Below are experts of layer 7 (counted from 0) of a mixture-of-experts language model. Rows are named router (the router's row for the expert), up (a neuron's input weights, with its number), down (a neuron's output weights, with its number) and show model dimensions 0-255. Each number is 128 + 24 x the weight over its row's rms, rounded and kept within 0 to 255. Numbers have three digits each.
Before each expert's rows: a language model's description of what the expert responds to. This comes from a sample of Wikipedia text that the model never trained on.

# expert 29
Description: Restrictive or quantifying words before numbers or nouns, such as only, just, every, each, not, plus table cell numbers and closing braces.
router:148084155124161123142110095116156125138114166117128173116125123101161120119105128150133106123169154148117153145118128118168114120103104100117138162142115136143106101086141108140107153123123176142136158124159100097157125100168167093130133100121131107120167104105192077103145137104148139110110154147122103164147128137143155150104094114145133114138134117119098102161126128113151063091114105125129123163130155128101115131121131146116111121152110112115146108167187131098152135129170158114112120130133087124135126073133132132107141145109129095088150109099136168134147146176139149132100080145092097166098074176153184119176145124105088109156111169120127113134131144103123113132121163096158148098096125112148154122132111096101131149148125148159178090144131126135107102135118162
up3:167110129140127125146131156126142092102125124126126160126178138206140119188109130124123119141181150150098141125121143128166098109117115093129142135127121175152113148119096127118151122126137168075155148124127069120128145129107086093128125086128118134123144131130164126139157120141088115013085113125138116125170154108129131112146127123091129162171127132140122151100068140144129130128134175156123128138152137123126118154133148126120141134140128057141124135151123150122146168084106099184129142049118121103141140123128132117132139136115104135123125120124148148082108103119125126128131114125128088117136128158146117125130129130129125110132136126130125130135130113102128133120123148130115099140130126121148131108157127118074195128171119172146112149134038131125111125120077144
down3:127117212123124113142160113133140109122131193168100184142128175146132140150120130081156103131069145134190128132127132110101127128130138147129113067098155151108121111154149141126167100177138117115135096106130110088127128128144136126185138128110101128127126173098098176124095121106116121137137116127117081160128129151129136149110164129134133159112095121104113152112136159128123129114181164146064148136155133145179120127104146140139131105193129131130135120162150120130101153125109100106126130140141132110145127098085137129128134092124117119115111119122196122121128136129125121124126129129144127127118145165105126126092141198128061138155188122119138137138121116136130137134130103109118129128130123130116166113134131114104079105150112150058097119126160125087118123160119133
up4:129128101131129118151129137139127132169106219105171123123152121134142134106077125121153131122133134128030148166116096109117127121129134132129105143234136125121129134130127109121143155130162148101208141124126113129181132077103120149148162070123125148121138137141093155143096118133136123122128109157117124131130041165128162130122127144132112147071125126137124140131122136123179111081093106120123125143131146108100127172112157126134126117129130128144138122153133122128125106127125059167129128121136127129141145079167133148114139120122164096124147141141145133105083154111124128112127164089141137153124164126084135132139114129081140132133140122131103119125129147133101092127095129127132143132116058127133146107141104126162114144118156141128178129122086140130116128124133108
down4:128109048132108142077069110147156109125127128128153173129116085133132146096128130115081092099160160120115129084137124128141108129124156097146182144118128140126132127139127145118137142117141126128101143143128126125139180114149160091132092107112130129125134145118120125172137130139128146135107145124147100114115135157153088128057131141111129118085126127119103130160100116121124095148128126131127127149082138126119156139120110062096210138131126090153146128130130124109142139147103130110116117122130130125126119129142122156155121134136128126140128143107106161127108122127131133104117136125115132088095151121174102144146128143126208132148140111147146080126202109202130130123128122193117121095061146127145155128136169097124116132168130131134126123120130165127133110124213108
up5:143077129132111127140125072119133108115100129133129127140130112134145121128126176127147123119134097126133204168130125085128123123128108091129105130133116132099134108127128071122114175132126130135131132114163112129137156137150120090142101133132129069130127154125162143129120211081141167128172195129118127148131128144174137196132128127177127134128190157130152108133128128139125101126127104096129132182126136133126127108127157137110109124166127127095129129126131129130142143140135154129128106092044087102110116088076126125074176127122145114131129113121161183128124137140128136134123115082104132128120127130145130121120128124123130122202115146062118130133077131123124119079170124053165139148122128119128131116128118128130118131179152127112126127131115133134090128134135131
down5:128137130084084117129124150129149114116100124153131129128127129131112148128129099122092167180118120141171122128168123117120137132156156090113140045139127131169110131129127127128111107128150166154130065130134140140136111086099094101154129124157115133072127129129128108172118136149119132126162135148123134144127096225158125134073129037121082062142140141147171131069109158157130127116131139131127136133129122154135133128117085106104091106098133085116124129076157137105128175150129123146130115126173120136130126141124188126112141135128129122157138159131138112134121130125129129117128147106093141144135137129134104054129139124126143135129175096123122124106122134106156094127130126057108137130133148098125107132125134067147151127127125156133120148137128129078132144151127126
up6:108092219114129161117131138131117123132100138127153165108125123130180127119128125125119138117134136146152136148163120065147132123144131135118120124126093129125129083127112129160123159144133137117135125129126142128125132119171125043180131118209123105119126103103116136136126125129155164120124125112097129129120136117119123155044125137125134119166122099128070119117133110114138129123140131158123198139152191113128127130082173115133063089173117153132142104136076142135128143126134164127122111144110106138148139152119097123139127146138134130099129107069132132116128182130130157128132128128081076136098111139136116118124164129158101144180113125096130129178143128132156105135099167111153125134093133133127197121098128109132175128128127122145131132120115161136157127127156129
down6:129138168133173137112126110172125091127110142124142146131059083113142138127148124151134117126150132183146121096114148116115149121136128151114141128086136175130130149131179136136123123123159126112129123113110207102129127127069123121106115066066110127150130086164129119144136111135111098136094133107121143077138123126148137156125145125139158153081110125137129143137136100100139146118123126124125091129130177042159112125175146142141127139131083142131121130187063172113113122128102131119122168198122125096135144177125131208170158128148110054122130092127143130131131145133120135161127127136130128078120169140110088129139125137151148130126103123125137125133141093137104131152122134152108129116131132159128128119108132134142097132159128128123139125118133119128128087095123134
up7:128129148127127128116137119109117129125087120087128120111160087143144127097124165181122064118150128139151132128144130115132106099134105142186177145133132108120129118125145117131180142179128088129129102134146131097132113105129130173121086129127110119140128143131057137140083138114140127125079151158128139123158129150127131153129118126167138115116076126128106126132120158154133136073087110112069107125137127132115122132099117114127118108130122110123145134136170126132158117122166013109118165136127118124133150109167217189109165148126156137136123123126128140127179128155133123121117107148121155132136128119121122132141128127103125140144123095110125133124124129122146076134037135121140185158141117155130134083115168135123119111120127140130143106155130104161118129149128168
down7:127124142119174138095160134136125106110072128118122159162142156112132118079124138124132128143130129117175107142148133128088121123122064146131128186130065138122142119123145135124107128129118091124123125126128132137111129109168141115126100120133122112129131121126128117090131138097132143108198119086122113160128129156108110165150162126191123132132118047125160129143139118108132139109151127123103130141129135119133100116139144102108183117129160119136171126132122177149147203133189070135126106128141173139129170126129121105092157135174117123126025134104152121132134111105124125120128127113116152117081109141144136129139141056164123127129131128154125132100126139139123137148117180090160161114189132141121119103132145132129127130119129102127137058137130111127153126128124113
up8:132128127150136111140127078089149135129128120139127200097128093131135109129122127164075109128175127123126130069111120124142140094108128101125128128127090144132119123125133127155132132078135154123083166126154088080148122122157129074126130135143131129116118094114143084122131115093131137134059130138128129131198127132133128143119122141129132118184107137147140129116121094137120120129107078129127122136156227132120135126118133143133105125125138107130127137085184107135137150115155143164076140116126122139112129074130116130128125138129130128145125127129129132128117066189185141132125140161111127143102181150121127113126120124134141150130128166091127113121123145132153134138130138127188136052131130128128129130112121111119121128156107129159244128098112109135125130115137149
down8:116163165131139126128122120129155125127130136162165167092117125146115155100131102127134130122163150121137101131116110130136109128116157126137145182127094086115150168136126130088181126122176097122104129131178117129125129125135157121155115120108094153111123120128129113143084118126119111132134126152137125203129131102123134171125147133103163114118140147129128112127105123115095071118191131133130114083127119191137114128177111108139132146121138125135135141130123094130159163052115134136128173152132137151109094129127154074144148124162155145135126133223147090178128122128136127123153127119161128098108127185123112175126119132150129133182120104110085128125131146088226131127090153124133135112116139123128105125128128147124116055121132126126151111112129151128150115127110126
up9:157112124092166149122112110131149103110130136151151144130143119113122125116119137146140128108122137136089130157145127133138125137132121110119156146129141129129105106117098119134040130142114154049135179156098174127163144170154125120099133134127129127127106026110159117103178146094139128145089156119127130187108094111151131152109126117077118132128129132126050128128121117135140138123127117131141182213142124130126110105135132126100078126149160152161127127128128132155152127151163154119123115156124096177157128116144116134110155124154131128126122148126131126109126138146134148124103153129141117158129106125137077112134123130077133134135099147120126089106138186163157127126120145119129114141142146122127196122131085120122122134062130165152127117086113096177127130114143119
down9:132101130129124136141141153134128115131143118144128121027145087113149130124147125148125130126116131094117080117129174125161128099120146107132132119078172117111132095130125126128181128129109139123084130133182118014122145172172129157111132152118129130145116162110151133075127124086132138144125107045122151127127127151147131147138082137140199112137127125113136139130157124119128173125145114116116185130124125125129156078111118133138115133132120171113118175147111117158156121124117113146126129135148141108141107109157152161127114103122136101122107127147149114139092194138139137135139087120168128115093145130097127102125110150134121159066138152137108124114129116155117115106152133157090123146134128134104128127124178147128110141120129106121086105141116131122160139142131063
up10:141134125126150126114125112135161091130115145129118139138126138126086123082125135128124122111125023123081117130138137150118123152129129113089133063112124130176127119128140129104109101134124051126129126128119115122127156102139134123138096068150139130132136148131150126106143135137112141131123167135152128116091150114168115126163126128154129118113135128131129148199130128104118098155127133132129137153130093118131127126131119131126128120128126171216124131128109128149121045138169162131121158126121081109141162129153124150128125153166133140138129083133128160136090140129131131142124065115135098123219091109130155123131123102133134078089130133119153124138126159115159075144116120079136182130098127152102125133128110106097129116112127157154108125192133117156102141124142164
down10:126093058091127138126116215153131083128140134129146144151142141125145133115142082130082150135131117117147129084109152128191112131117100168134141135128132118103183165123123155124125126124140103119120143128134127113132180131132085123114126112127139127128074130126151119128140129125088109091115127136159106135136139118118122130173131099110125135127103098165126131104137113099132085130200180082070112165141107121123105128096173129132118089120132146137128114120142105114127095126121097129131120128121103137143135128131131150121083136147122113126110157103123118137147120139176105147135130148178146132127111118140129160143115151122139131104127138183083136092157141128109141143118135109131181122184135128142102101172095127133126072168119152129145193186158109110136128125068098
up11:118123144123128127164098222124170095100119159118136159129118132122143128097128119130125141115112166129133160134139128095120114090127113117090145131119120138096131090137113102141118121124103133130131125136130128111113156143136142118213130091149125127118135120141140127108124157123145170114120154128123127100140128095128142122018146130124128099134136133129155137095120081128122109156165113135127178109126128127144131131131150108144148135191094133074151144146144132148118103129149136130126164126126126126145136104151121119064129139160123127158117061128199146115178143128132150133128133192041097156129125134143109129122139085128130129117129159125098140136103114129111169137082172102135135150116152098135176113100129126087129133128128125136117122111099127168129129077114133
down11:101153107124116111179118127136131129124141163119129147128085114147159036170138147123128097124118128134102107144113164108122169119093117138130080133127112142123147148121121124131149126125156130128105134149150129154121127128052156130131113121145138147137127134136139129128113170154122188147075130115110053129141116133116136115173128128128135157150122131123119175162149134100075089134094148142119166143159097164128127135193123125111164134127156136127122123137091134133165132126118141052126128129120119096159102145126142114109109132127114139046128141155128125146162130128081136128123086143117125129155171126112131102124155127129083155108112129129134157149089128100126110122137137141172102135166130131128121100118130139125113114049086182106130124113083104142160130138149101
up12:129066191128121128126142135128121128140129150186128147126135135139140095156125131112131127133130115203141099087128149119084117129106110130129172138116109159131125119150115128143129156125133125096125140136123157087138114197134128120131145060129132116106131131099131098113100129115156128165131160124092121117146107184119192132122129131127229101130128125104128113126125079113115128098136129138161190128131167163079153140120128137092160117140129127127145132124113102107113141110133175111071133182140124130130129128096139164127121133160127102035143122127160127146133134183125186132097142123113138151088068110109153126120172127145073119132121142127139124125156141127128129112122147112130128114110109128135128113122106127116137127125141116121127109128153182113124159117139115
down12:203135117107112154117166128138161139038147128127112099104140090124127133129122125128124131129123141122130160129111149157119110114101103098105123152119139105165131095146100136127128159123122143125121118024113172116074128134123119124115088115130127121108132143105133120116141115134138125145116146127128139127128124130099112128126098103140093134129077122177048123174122124120096166146115172129115133134124094126154184129092134141145138140131127104132119137161120152153133125086133126124130074183136128127169141184138151133103125094131139173101144128112077122183208140149132147127130122129126126129130121167115155135101132128146096140155129131133130147074141107100110150161130108162137119156123177110122126125092093148108103128103122138118135103147153098128168155115131119
up13:211067188130147227129127117121129136119129127131123107122135133124112127120127147137113136140098106145178111168158109125127142127130126151123105130126144118128078103132113102099128129148128121119118186140122119130112131123126160128155108098150141133117178129133120140093144124156130123128132104146115133133126118217131157128127114062137140144170128128121083104202125084139134121146114143123111134107160136134065120116074141115130099128132143103115126166146124131124146099113131138129114129124124120141135175117145128112123153139178128129129118080113128116103103131079191153124133135135134139130128139140110124130115127103112137127133138116057131107144137080139125081136127173119214115129128146076130129127098128127123135127122133131122132117173069124132141125157136130
down13:127087131116188143118118134128127126109116126134132130122164134120135127135145162124126128136130121191126114067112133122158127123124141161165126154134091124126111067126155106125131125129127166131125101124113130097171129129125122130129121145142114119119197131086140150102106114127115127113090128161127131133130126151062127148090181149131151133118158172083145121132131158094173125097087130133122062144110143092128134124130134126150152129123138127137113145129095131134120102077129131121148123119128149118117152119105133142100129163201096134134134087098132109074132119194124126139165133139130135169132128124216122132101123164126126129169119149122132128132131134146125108128136128090176146124125156102111132086097153150132084111128125147164127115132142125116130132238092129
up14:132120148136136110138126121123075128121120134136150172106159079082130104129093137118147110105126126137127161165122110119140125127112106144162116116156094127121102071132133112124118125164120128122129168127138071121122149101128162115155152106137144132130128105124128128132121124135135128088129146128127115125145063111142128184128134118117103128166131080132075139121101113128147139119124117138153192118128150144127144181134163115087175137158128127138145131145148128117108190135128128155130129133124076143116127088128118125130151132131152124126128122115126146122065166130129136139118030127109118186115119124134200130138157122072094102121111149131145119108110129117124132129126141109150195127106132127121127134125124095127134135169134132164129130169145250127123110149138117
down14:128112112161126122128171077126126127163119159127125149118115111084129103127122107124112091118100148134071156121125136128141104149092130109130130163136102137165144124121133123064128062160098129145129144130129107130182104115129118137112097121155131127114142123120123122126085080118141155080180160156117090148129084137127142127131066128149135136110135123127154132101195129132144131129069127127134128101171147121120069152196127129142154133109090132117128051138144132127096147129132126136169133128119119164120196126126179158152115110132125123127128104125092130133128158131149120125140117132138127143126120107137129134101132035082122111142132125150119100127119129151159154094106118133143168147106150139123149152108142104135137139138148120121128134123139128112098079171087084
up15:130117110063127128128136108132132119121141134108185135112138112130153134123102130127144130129136127142114126123112128127123127078136134125096099136147130148120133140127136128120172137109206156167124112138106084157142160148119140111208102053111138106127176131122136162128134150128127125108119109062113121105111129145128148127120110142106089090139102144135120103125126131115130103150150132129143137206135126128123108154107129095126154129131138127136182095126093129157126129159113204126129112131120090115096127123137138132101131182135127123127127135098131200127151131150122186087125131098129139132075063145130122116142161128132096096115142138135113118141131109149174082131079127153136131128080120077124133123109117149087138131131144128118079168125133127191120089122129130
down15:103188154138120102144148149115116134128124127128115166125136143122082131150132134118153167141138101108093136147146125112115124121164118119102185106099108133177123121142078130128122126097119128090115107127128085137081068130138143146116129000136142095124165109137110054118127130115128128149113128116134133144179167133113098119128094113152133126121127170162117133131113125155127125142133108120105146128131112139128115101103157140120142130144128163133141113131135116180151129147062118163143128118106143161123119138129108164103129131115135140149122130088148131101128128116116152098129149166124129091141136126059112110127128101126128095131174142130114140143120099128120118136150110145114152115122122114144094129118173135128193133124130156129137129187136176125127101132140184
up16:135102145084135145138131144107108156136131125132123190097128146068156027128092153126138141102127127136129131130160113136127109122096143102127149122145126129123118127107133122136112125152137132122139143148128154045139130122136183130128122139169189129095135100116125156143131139140108173111105217170093122137117110141169124193125091136135134126193137063122071124121051147179146135122121139153121131126137123144126121127123147145126144121122113126128128130120127125131087121133192145128077130140096069127138111141126130131129106099129122089128145135141126094124154138131127127116102129131127132143117132142152105104124125112055105129150134123118127070162152116119125118132137125129125127138115135133128146131110103109129147149124156117212101127140129135121114127122126115
down16:097137128157062127128177172131117129111135073116106134116130172132132102130141098141136113121130100116105126129107137137150109151130113055088053129150107194148128170130132142132049131108127174119151142101101198128112081096167211138121119129126131127104139157176043084135120123137111129092116114162149134117112185135141128099126076122116166132161128136124125172092132121151103141127121118119130128145129125109135128147128117134155128130138139127121128116093143159130149156160129131112135110127130122128125127113138128099112163141147129114131135142104108137134150123129134148162128116123088181149118106140152111130128140142080125137157128071120146123101146117101137137132156118144128124129120137100133125182102157143129110127157133124151125163165119107129117127084129102
up17:123156162124134132116145130113127126106084127134123150120131144132141140119129163149135163100132148099133115165156124043137122136091140135081140161122116115221060136090143106129128139131120136137123117166129179147108127095104136129141126108130133131059118118095128121156121131143140128057105179127126093075137107137128165133164124119121128135130130115115091096129139136122119126132108114128131143157145127138126115125134120126144141133147118134137130146130127137122117127084106100127132126128133111081141130144131128167134105118127138061051171129128141158120126194130129128135137116133119033143119171139101128124128171119154070130129138128125138132133121123121138129134103165131144136141073085114122126133104072118118127120134131204143152140135133123125135131192140126
down17:135122114092131138116127133145129157090132134152131096145128158153147166056131121121128132105127127110132127126147127096140111108157143146136190135122147132132150130093129128128146134128108107161135135100128169116152130099103101137115135125149084136124146169062127090113123094159129136132150125136175113138089127134125170115158150124159123108136096132139148137139134100166125129128069181137136132117100146134113126091145116120127123146124124124180115132123137096133140128127097158121138066128097153121115136140124160187127051156151104104077158161113145124090149130093143123130127165161123115128096100144116123130103117143173119034126111135123124144132131118158101120095150109075132117081127091126174122138122141164107110121142119147154145127185124123123141141069075126
up18:126118122064157136173117127123135082134078128126169128142129060130136112146107169130132120126127126146126137138143125122121152094130110126151124126222127150102113098115127034174089130166109129130201138141124167102155091122145157130161108127154161117117165059110137128127135180112129151130081132173111112133129125184137142151132137144166125106128136109154108110128112123142125111132130125146129132125141125155139135116071137190092059125155127091115150127126137133130163150126153136139086148124112132139137126104151100127123173114124126091115123126127129121071129160134150127147111129128113129128120130112168126056153134065108124126125086140110120117159132135105111112119126127117138136126128126110132144130154121128106138118081132145127118128141126130124125116135177128
down18:087133139143127115136115126155140162122144087114176114132146118068141087134106182058098131127128129173109156143097128047153078160126158148121127137126135113141132161095094127160067114128130164126127118166128182153096137192079098126129128131153127104096128137125093144086148128099113117111130125123130124111140127119116129139143135122116120127143126106147131149094133113128123092127166128133143135125143124122128129104087121092158111122131165122131130126127117135119127123129129159131145105154128128130111156112142086132128122117116151119153131131134139123122138131131128128126143128131158151121148193087089119111145126107166079149153134102155125106141093137121110146028128171147131128121154107137104073144150120108123200150128123124162130106156122098166140059129135116
up19:140049131115150144169085129129117129126098132129117168143155117126164040109119161155141094098107132117143160134156125074121135132129125112103110141123124124161104132145131125184129156158118099130154116168140108130140128122121152118098124166130127109104133121095167163119120136104143162096147138152118130125108128178145140128107121130124126105122141126123101099127104134128121123131114097140129139095126140153120107182073133099060133106179155124123129115124129122123158144159150155138089144128134084118140120131164090112120123136126140143139120083122155201114135120138216149128118103126109125157124113128196119099158115100129126139162057124093103144122131128107138128130138125122164158146128063107136160102150128140135122108129143165159142097127115134145130096130152114
down19:125123172140166170125127140092128128117085138122129131150128137150125119125155131120152124118100149117124140153088106064113113130151130123108096149129125134085085120142148126144116111076130142135127135135078125090130125149123130106219123161161144138109125101172102116133096107129135124124137039159110110127126086126127128128115142126140123124106115101131144114117090128177142142102130132154096127122162135137198130128128138167124127123084129131123115134166180138121184182125141112132139129138116120111120139137097116125140103130142093085143122135123204106117104131143036105126187125124112109130145143114112138115118095119133150127149112125114134106118145130120155181198095098108147121126112192128113118125128149136128169152139153105154122108116144131144130127127150120
up20:148113165128121145129125119135117134126136148119127126119132137104123125206091127143110137130108121128136110071125133096134138094108135122122136087095141142148130129127105129123130120151126131156134121125118118114094139170078143055106111136113128117131154134137105135122142119135128128127116107117119102154127140167130205135125129088163166136135145135118127055118121068149167140127135130113136127132157107201124115130030120152131128141136095128054143124131129124121100076129142134143142133124082100142127160133120120122120169134117110117151125121127239156073126150125128152123141128135114094136125162151128118135126128078137131136131128172101142131120131129102163124136143118140124142083114128151128159128138134128083127158133135121126076129139122150128129112098187180
down20:167131145105129133121119128141114097119132127108121143146124255145140138132159136096110135122089128151131146116145160127147137132125125105126154129059186107138078090092126099116135121096104128128114132057128136139131175083130091121191143135126153115125125153133137139132127125134117122156085134140128122127133127156140137147120116090121118123128109112128117214102201147114130148143101087130119136116137134136135194127141173149129135132103101120134100127133139141093120128143119144136121127139128127083134148138151176134131141141107093124134106131103130127118048138127131140139095105125127134139110098090129101107129078153202127154126130145125111121113126074130124083122162081125113130098121145143138120122098129129104145128131131130162155125117147141144152100132120141
up21:121126138108126157128128096138135083137128130109144126141121113157114125127107197128118101144141128174137065116126122148150158096089142081116164181121128147144128086115126126116128165127130160092136101101130109160130151160170113035145135131128126101135147130111140123109150138101141137126100079125126093127131127149132146148116132131159112113142128132119128122116106130139129156129125134132128151131172135116132128118140143131145129150137133117140176120151148129131129129128121139218122117136155136131126139131125124069113149196129133126121126050094190121087122119103105157170141136127070119196096102131104108120127152110149123145136112115151146115132135112127165100128106160126126119154118129116147158111084124023137152127132126127127090112161124128135089104130140120
down21:122105138107137131102095214125118109129069145134128103129126134118116104129170130151123121150113125122103131122134142165136128120147131126122190170134129137173128128114144128128132148129128138105150126089137138128113147128130106133120112158128127130126143128150123124116117130199073129137122133151124128150141129143106128100129101127178127102168138118161132119147091128155107129124146145172149140108108166176133133111089124130133130112128114129099125174146136196147170119154117153129127127078137150162126069170122121123172116123124144121109117115134085137131116112052154132123120087129123128139146166131143109059082117076131128154145168139073103141130051130114141139127098089145104107125129125129138119132121136061086128123212110154135119127149130142134119144124136109
up22:149130135129110097141101127126131135137143138123173120091160119187144131129111122148142101137129113119105119121111127102111111126099161129101150131127130133155093018124109129141152186114173177103107130120120127126198129133162132150171160103166128110124163118122117174085153137122162130150123137114130101176125128127114125150098122145122143138221156126110116136096140122141189054108123140133126125131127097128122156131132173125137129127107113121111134163178144123139100069070136126130143117111101127155172100128128125135121146162124123055126127126129133146124128120125141141128134135123130125132125146121127125135151071109111122129127073116136131122138174090120131124107116119124112158122161107116126154104128142129133179153110154117142125124082126131191133129102132130
down22:141127131130149086128172120085107138118128111127105144180134152130131159126157126123154166133113106124149094128102128088141140094128125090123127130113078203118096131160131118121167129154117128192115102070127135121156125128128149139128132127125129146131148104119133120131127130099134126127152205103154129155107120171104132123129136118122132127128164138139117108133134056106132064137104164201116127125135118141099161127142130155111144102111010123073176101169144127131127159118050158128142138128152129117128153101140134128130134119132122095131123107132128075148146122122134130125129077131122130125128135118174159117119126119144134150136132158094125132122128153167127050131126130175112133131136136133121127124153128134130142112118123103148130111079130126125139128128103139
up23:138093124064105133128118092124136133143139156104128142128128127123156126196128128131091073125134126115078158115130136132161146100153104115133128129179119142112130144133126128135135128151127125121118133128138129134130126083163127146098099167107131102112130134116134160162159136115134092132094126144133125119111128107149136218126148132152075110131131107096125102162115147173112081128128113113111140141154138102127115155121128104084139117132126130119132123071166129148128125193184152169132135134129093124122121121090138092128133126103135072141136050129101157121114155164194118127129161118130117149116087183159120124118109122158132130157127135051142118128052129116117101112117127148141130124131124116153126132169155167107133110176130140135118123112104106092151122128157138
down23:098109145124083129134169133090146128101138128141108107164129118191139145130189099121163129070140119105147117114123126122136099144172138128130105125161114239156093153124139129115175131132130122134076126104130150108051110128159126120115153193110092116165132166125132145131117125128143118137137133096128156151159133125122139140127127128200138137145141128089127115140144123126127108114127138103131136128142112103096122120132129111128096109130126128155051130127172128112135128083043167117128132097127117135113127103123136162096125123129138085123142139124123132140175152115136120146128130118120122129132088136159088173128126124083123150154126149114123128111128165132119131129125158121047132130161158127150128139124124158128112125110127134116103122134094126112176161162131134
up24:159128123131118161094129088069161173156134126127111114114132089136138131118131154102129150107159131121080130103156148113114159131128076082144129128125128136117123126039131121130129114129128161124088155153146118127121101048204170139129074134116132092132129128138128149128160128126155119129073157156132158157122147116129125154110128132129122127106123118153125131151110085130137084121128135140129127165114085115067135113128118091171143121128132026080129126125105130126074094123128120125107092121127128125134122123125143128101152129129136131141131123132138151124122161093214135128134096128113118113149130128142084125125135136099127129128134120088126093132108133174170120121131143132130187126139134134200133128126135132097128126121129170129105127137113128137090140126134128
down24:110128126140122111128123167130125198080167131148103113128172128160105154128200121119120114142153124122146126084128141126148149123122140098157091128138090143092139127126128128121119127073127141118101135127156128128135157133121124111127124124106132130158175157127139104119185121138102120121127125126126139128204130094065130151130137174129129135139135109129067106093121121119125130132118122087127094127136108098077172138127125108116130148110165098125136124131130130104128132094108118149117122159036079142111204131120120130168109124098126122143128129135189131112134106146127141150140124133130099134129128106126162186152126118117096132088119160110128126068101151088144139133086155185128124132122129158129171123140139143120133129211151138163114126129125148112133130130129134
up25:132110179114126158126122121097164086106111124125110159127143127108127098124135149114110130129102086126098127128124138132129123110139128120129128129131133105127124128064096089128106128133118104048125127120121123088127153138153151085212140077119130117124140127124141132116138124159128150135106120201129128140133139121113123156094128133119117135128205129115129136123106122134135123121140118141135124119108125105129128114113112138139098133130063128120135117129120156113107150151124135159125134153036136130128210128133130131129143194132138125111132124105134139047124152123133159115130127125076059148124138124137146124126163131137156128134135149129098134224134134129128113139123142122109130157146127139125126128165139097127189124145142135198126119155130128130144083119178126
down25:109111139168125121123166170128129136112126130092122070075120114120143134128113129126119119125155160107142131128128147177162189150158155110123130092126149119162127096133132129127134124134100128161123127168140122065113119140126175058097096131114153133126125127135151094106132173106129111138051125128135098135126121121115131099127128111128160144118056125126072131121115113145135182116143123188137124153111117128121143119182136087128115173129128113132129094127176083132106142142130128128089098129129135126141121155130122128125154139093131168170126145122127128139134158144120155108153139036126115135107085199127184125132119078072136187140128116123128127131174134149134129132115136138130129127079145152122119138146123132125118144139127108168123103138118117128142126111111127
up26:118123099123132063147132128135134130126126137050155128129133111130081103132120132130144121130163129132121121129103129128165075144096038101137119173137092137067082127128117118127128134155125127142156114148129100139143184095111127131137094128111169125109127128133185123120084127133117197143125130114128125171148118127104186119121128097139108126161129100182112130132131145123147120158130134137118131104138143158126126161129142126129096140139097124130132126139126151121151195136121129145128129099124129120118150128128000159109181130127102122116145113113124148130124144103124128154132146112140109146135170123132133113136172123125129143127116152121126100130135088179131129125131149131164146129069123095128116122137115141154141128159127128105157125155126128130059079127145111
down26:148137117129120130138161121127129085100126080127144154125158120163168142123123127145109127097128103124074095084130154108133122129127136122163082087118124092112137142139131122122135126148118099110162138127079141125124135125138127131108141087132173137106122147128135118118168144124168143171089134149156129133129141123128108134129073097128138105087129132157126126131114101096130090107140129117139158226076125179124107105134130135134103146153136123170094136086135122199128180132117131128114129128105134125062163152137146134122142133128115132098100126126112128142135084124173163144154117109132157114096120108122167146135128150131182121136171129080100127111119181133151111124128088147143126132131099113107147124127134157093121126157098095117126120137174144037152126108130172
up27:151135095123130124095130084139099171121118142151077083132133120145186117086133128123113135127120121062136125141123098113126152128126141125078134146127120080134130161125117127118131159126134186123132120125125153120132130128147122143135132096136129143126128108065166139167136128128121148111171116130120127128131158131134086127129126136160128114137178114202137118088130142122118152121148110115122102218099120107116130098118133159115127094123128130150104122126121120130092101133162145129050128115145063111147118127154133142131100094158096122130058148127161130114138144126136125143119131117147098131121105154178051135140093127143122135178143138139096102123107128118166141132131129121121130088079104134139102138124142128161129154137142130127121136120149176128166067132191145
down27:112161116127127079145115128140129157116162152079125110127135127146121127143110116128141132130171144087159166124141124124117134142056080126111117116128088089092127094121118142123158153136124130131120140129124120157135130126145124129146133083099095094189125018210127145123129136105143164129082131129130152154119144137113122105159135213126144165139124111127116188157137115110122121113141142131135123136127118130187134133125080165082138122164144150086130161141123115137093142124128123147118126133180101091141085132127131106130120136129144163146159106143122143130156184133130147096114127132157105127134114175137105167124143096129124089100113127133126128127118135051125132133126134158124122115112126107152145104127127127135132155126139174135128098087156118117098142129102128
up28:159121174147132135129154130087127117144126114112134122116130094129124098128126192111136161121133144161094116119167132120137128113108069096125118129112125164123125130134110102144112131132164152082130154144130083108167144104129171061171148069112152117139152126116135128093155145125140131163103113151055088125137152214140151139115128064143145107168132130123128109106127056129136125066137141144143118113180181130128145141133117130134091142124127121114161112148117158149133131127122150150100127113113131134171124092165155122129157157151140143106119130063149129079087135125153161137114098130115127164106121123113158119155137110090127115162136117130125124124140123131154142126123128098128108128127113129151114107130122126128179138101136128128118124194071125131119139112132097
down28:137143089138144120147095131113127122147137114145125118151128139117118129124117140128115129103145106121171121102136124117100214133142200115094091110120131151125163131123123117141140151175134137145031143208156140096133130118139134108134134133080110101103147125168168133124092128119141127107110126139077161129139129119154139175151132099131127128164124089128123129129084121117139129134108122152130090088129135116129130129108104139101186078128127137085129070178131118109123121131131121131055144126133133130100125117159119139077122110136094152154119130114127153180109131118137140128125117131128083146125127125135157143064141091135133168142128122134119110063141134118135148146108119156123127106114169156161166136140119101129101128165130131125089144125082179136131147123133150
up29:088129187126171129120103125115125140087120108127119137131131143083128124102142133123126142112126113131121100128145129143141111128125152119116138120127128169122103133115107122117128203149111140159142126115139137131112097132124134113090129114127151089124162099148128109128129147134126128134114145128138128139133108133128115126115137080227226148125139133123137094174127106187130128129113123127094112131127117129120128131126146197079096128126127105115124127180185198219138137126103120116119127122126113123143128129115122127131198127138139137122110150138140080052128159169095131141117090140093129151127069097107166132116136132130147085128130139124126130111158170108124101145128124110127179128134140136149128133148079119081128115132150132141129125148134122147167121113128125
down29:179126144115122136057109118127090128135128114082132135064130148129155112133153129115080131171128161129135155157143147119155106119135130136110157145128149129122123110130140164144130130188136136180127130156126126122135125136119130157094116105125102025125130096131113122154156119115128137136128129152174151105103144129135146107122129135127133107118138090129151110121125117166128084176131104132141122133122163128132132121130132114089115166119123136079145149144164126147083126154123145147121122060128129100123123152139099129045162121094118114085145088133170128103048145135145132139141130123107129132073183128122129132119166132126138098155129114111123096132124143107109091110113093115164130132123143131099128122132179131093134140149130183127145121123125133142126106130181178